Below are experts of layer 2 (counted from 0) of a mixture-of-experts language model. Rows are named gate (a neuron's input weights, with its number), up (a neuron's input weights, with its number), down (a neuron's output weights, with its number) and show model dimensions 0-191. Each number is 128 + 32 x the weight over its row's rms, rounded and kept within 0 to 255. Numbers have three digits each.
Before each expert's rows: "gets" lists some tokens that make up at least twice as much of what it gets as of all text. This comes from a sample of Wikipedia text that the model never trained on. Tokens count by the router's weight.

# expert 18
gets: ".", ",", " and", "s.", "s,", ")."
gate0:142096118166161147101115105142126124146145193141112098173116108106129130122083148145117166134074161114145134074152186161110087068126125104138081173166082121176118075123094122122089092138119168154109163148067163135104135141081110078172127101123145147129115088077133078133147081091131128181123094068099073115154129098085179150124137124118216147122144140097073116154120191178172121176187151079142088121135148132092111040090039135202151127195070113145142146120118172096167077148104115171114112129111159139124086136106152139120108086123112161095119157097146098167094116129154143110
up0:088056103147152117135098092149133120148145183112104079135147156102107100094083156144164125082141159141123070087148177124106111112081147116143151164141079136209102117080078139134148134132059185115131131155128140143136111143115091084167100169086119124161146096151113113174154085119087108184122109131128136067129169096127181122105161108088129137110154159117087135154084172174164099092198137116122040157153187131132139026105123136142146117213109169154131177146123159100132101133137089175169107119062089108140160153130146144115123056108132128077160115123112076167103117096107089125
down0:115157164107096105149133163145157137083110071072126142116136179167124136142158110143136093121157059135105109174089075115121134187082116159104160069095172085107166183152156103166170143113117078110154105102182095169178154126131141159123088116134141140117132127131119162134131165126100149092140140173143181126101071164171107122145079131122079110126129099172176130101149109045063127061092100160123177115096120119119153224147183128072112111139196131129118121137130083160102210118181113081133127130116118110111184115153089142123165143117120086165145078118098139060140122129076082117

# expert 5
gets: " |", ";", "-", ":", ",", ")"
gate0:104091119154183118109108083135026160147181146111129075118163132188168096127115141134085175128133142116150095175130118096105117061120170119114116140160187148185098112127188167088184142133138069132112124089148068169163161116112108192133129129160145141156042177145155104130162094089120188172064130127117074170149125117140095086099102158120110121113131139178125126127152142140144113060139070106134166136140117130175142148075084134090148142111125155147172159106106093146154135197147130109128169110153097169130153177088150070095129152087143155137175116075063110151128139139150179131
up0:115112117154114175082082054140146131118159157128127140084131162111148142152138095053074150145113151116125116110135114140137072134104186136134123087124079146089090072146137118138174179138139154122087184122081105075156124156084112091112141100078133181105103151129113151116140117103123219175061065150106135112136136141113119115170164143107090162134095148088132094141112144133222096111195103092088117163125112159135117197146106155130101090067164162119168150138127114072121123135143063124104142140153097131117179193116108121122079134136078154135097110050054158173097141155091155134
down0:126088094154126084118117202116130071187124113141108113153079110121116113102172163164191130108133108106149110129116110105095090120165057083077136144102153090172128162069123160132166123059112114086163112174185126167078131105131063154137099097212139125147141129147080120157137146112110158089133155052132148070144083116110168107080111092157141085090140087174088146157145141107061176143103122112175177152128116124172174089148121115139124159186115138115164157131128135138102107119152199132123163141137201110084079103177114121116116157185115103081113143182136174137151116142094125087

# expert 7
gets: ".", "s.", ",", ").", ")", "s,"
gate0:131107182121021136048124126147117117102133170107093051095185099166109074103113113144102105096091164141139085130161116117139157164077152058144153085146104121166115146114179105160166124110134114126076159132135119134193143103171119130159098144141119152130106129140142171116188131125070065129121115152168085142091126167054070147146098112134132118131063154161168164137094171074078104161163107154104122149138148098133156142114147101126095134145119091133119122153116166106147124135044104159117176097127195173089135082140129065158175101064126114113114084109115120144115079080154087139
up0:125173080137166133162141120155135107149188109150141138117120165125146126151136136116150141155144110148113140089134133117154142121158089180146097136129133105108093113146081107081125130134141103170137103112074159084062107136081168122097104145120109187138139115113135107122077127128097203132092163114087146142170126087165151088116161200143117155085146095113124061157146051136158079127132152117213105107120111155126111137111079149129192068109093138123161177136145131127137127101215150146106097187154095173181105163087133153097143145240125130166178179111070076095130137199095187128
down0:173090174118076153098122149153123127160111110096115058091136122146101076081112100129125081120093083119125133123116094085113161192101122048119145071150142134152097164085203121202131157118146103122124165111157121148169149093161111169170125101143134125150149158160119170181171147137113085101126088114128087130090128196092103143094120071103116094135097190105143166137117186093117119122158090126051119148119135065167118066121177108118115189119127081128110095159116151144119122145068124128153136082069138138092136079131101101132078111081125125097119044129167121139101091064150081160

# expert 12
gets: "-", " the", " and", " to", "|", " -"
gate0:116169136145103087140124162113118080123149116116150151086085078106080083073110137107131079102115172057161126154119116104098136131180107118121134166116145138142139123167148119099069123143043102093124103121156105144132120088170159136124122106153168136138130149170133152148154123156146098200133112123127092144117070137126091135174181121120125064160137146094182075139075145130135066157135131136138179152076104135139050099141105107164139159141093119113181054151142122120107046196118132134118127171138134107207153086096124131189084130100110067152109161160222095080140102126080090158
up0:123118119164104110105153115145176134077109144144138119126159176114175128179179079174139185099193149165115093127124173169167130125094123139129107155136078117129048101119151158155138139113146138156052136141093113132133121154114126150144125136106097146130160142071134148096097024054117166134145133150118178123126139123155168198113034118184130157056128132120115136118145139075120161122100161094119076084152140161084207127115127138143157152166142127138051108122135147147152160101116152109146150032121103132067144155162118102127155076157101180097130165106097147186114163171151113119
down0:118125124086162097139101105152150119142118103135097083217163123105150154134124110108199146144146128157131148137145142158138124070121171174126127150148143125062087121106153170196086140155171109156145139180109104119148126157115132089146141124124153065155042147113178114125091126089133127030155152095117159146135206131176090151105094142143146147155119107150107158132149129166079172076112130139103083119201110140196180136070104140140155114084158105107100141085029172119099154144125148132156127146106108120148137096109090108088101195125108061059119138112088122110118188124141115081

# expert 22
gets: "\n", " to", "==", "===", " The", " for"
gate0:132101134172141115129077136138134118103124072151155106157108119100123116141164168103120115137086133149107123098128157093126150148157175116111147071136183122149117096105092196129146140134050116196133127154076108078058104144112114105116110133120105127067138177128118133115138130149150129117120155106092153093139141154044131166160107151190139139108081098155140151186126150165139148137156115126162139122173097082108165103151096160107062104092197156142167104137136194144166203072133055144122137130133093087181219122155127051169090131181097173114177096098131141122186177126110120083
up0:136139131109107160077153122095151127128112157100194158105140154140114139131088104142120160138199103138164170138146166142092114101136108099161140130105126138098171147110217076152118093119190068097073156057148135124154152133123185077158144094082131109148123089085126117109148142145117084169130165105051086169131120080131140124069133113083136087190074173141107125054140130095103113124086176082108122155139117192121093161105172076120119141159115119135094094081116127076099075150184165099089154155149159157098072131154133160146144155070174090099108142134171190132129101150090145093
down0:130061128175142128184174108194101155145167124089114197161133145089086158125073147142098160135090121135179129172180121156100085112075157118139105122099141157115108074160131102117139131145094140110134117157131109125119120136150147140083113160166129132080112147110169152157163153107163117135141132035159095139126176105146087144125101148220052147140117115183134145134118215134146108076149099146125120175196107145076150114173141135104042171111153128082142134126097115175132149061138091112043129097168141110145143132080168102115128091054076161090107140126114131114119130164110127121

# expert 13
gets: " |", "|", "-", ";", ":", "="
gate0:095169126123078080113094161085141110134146085099162183133115125123138151133137126143144060098085153172115133172151089134104136148113102135098118150093098135099131169144083101098104083142176102159151125146095093074171133178078209080173120142124172177148127164178107120142141140169131161133051121154142098146172146117070158176184165126105177132175138140138117079108150199102141114159151137084152108145097119132051168158088112097143116108168153113088117115130157154122168136090154096078098107180146123157138090108103083152071123199136103137108109098085091076179165081113148145196
up0:121089135109070147152099127143131123105133121124146159136107111127074161143172190189158099142131204140097156170172081141129123116132152127096094172151113155098155064111117021096134137107131157125127067122118100125186115179121138113114182124094141137123108123092113141117167096145168196133041148177153089137191102094131141156150141141088166097158097142178134039071180100129192125121162095092099152129119130145110111120108071097122170093125127078064162085117154137078133131138149142115163112160148097144121074127140117157149161171133093114136147096054124101094115078074134151160
down0:073220117140116141171158131138123153150095124146122121128130092081128137187120158137203127054079169147139157130103125115086077171114172126063147146128138117103149100155132104161139125127130164134111146137151122134173136137111124182142107157070134133158127143054139111099153127118144099133083109098149121129153164113126130132170121113137157104141122124189107131070123169165111206144102118114174179159101155134111147138096081088111096084079118124080098088111166118133111149161081166115158178138089140221043029166192139145132165094157197126102170101092183140103133099135149122141

# expert 6
gets: "\n", "==", "===", "\n ", " ==", " F"
gate0:130151133172074149145138145077064145158119150113118149070136130123145149132122147165118146100103153108143082171107128099163115132076115203174203179152100127109101155091152113165149105150152131168104089129173149106108128146156088180121098143107012154170117186144161125149165132164137126112082169140143104097089162181136086140183140143104137100115120172067099159170203163216174127137131104083129158114128129127165158119083137137101135170126106061128112145126106091186100139117130140147124133091104157148159096148105129189138076153102198158071183138161113123169127148116166109103
up0:103091211142148165098131142174126161085134127201150124156146095120162142130146111163146058135139091131113130073140106164135125165146162153126091154130174100140159148140170127129134146068108075145131125127079143186067069090130108139153129068157182081137123129106076136142136131133132144105180085147116157160157103081119187126127173116166117090162125129128148148111112077096073114143141162125080186144092156106173131133045072127113099114144168092116108177152176157122122161144103200153139185147143131143063136142168100114154102183128168124146104057110213170090140089129111105100
down0:189079116086130172066151151144160102065130093155108096107113149068199131145061147125125160184178154153100059107124110144128165114042172139091134188118100082145152155125155126133164181129104104191174085117159105096078096184144129088089136174139138091134089055084188103171139145137069121084127115131102140122122101177162101079125128137089143121174110106122137108125162124185114105096131088127077136144103097089145151173142122113112110176136094137103104075123109162110050138153121087181174142112075111112122101149135131096168109154140120141159142119120138086148116171144145155100

# expert 20
gets: " of", " in", " to", " for", " was", " on"
gate0:127137100085099146126142151185117141126082160150144116177079137151109118089163136092121154144104127139085092128193129117156087109088107093125083052127132103119110162178069077146211146184194127148151078095080128072130132139107108138200139158174103128101129131118139142124143118085107116118120155158169118058177116160154130120117074130164180095117086100085085155148111084169105125103079177100093178147128145092158186075122186143217161137142143137103106120100129105122177165121203125127105139123171115099136144088133169090127080140098122081136145148096054159133129165139135156130
up0:142169158109103127130154128160098154104120188117212099159134038097153129071119065145151123157117205141119119121197104145143096159141112071113105069073121129129094145148138098086200135128189103125098109148072135119153100170120095163162143132171158124105110146106138121155107175055063095137139194139164160100112109119121153113154139137172133120105124118104142094134130141126098108085119189078125189132106043095158129084125140084136148087107131193133115121140155152093168163068163124091080135128155123172106099068077095112117095125113166107093148154090073111169133119133122142104
down0:118127187145111125146090119121107141123106136160146108122093077122119147104118151141144138146083129154114146141090094108100145154160121157063186104037157124176087119124140131096099119163182112144133135152088154091086047059159043149112098077078140099111116112113098122165052111052107096179144153079174171143092101091122146101119107166148102136111123086130135082156067139093096116111168117130109128118151121101087112118137144143150114132125101076127166091195081152151152184086158131129132156143134117085133136143073105182172143114107165082159185099159049126106089089154120087079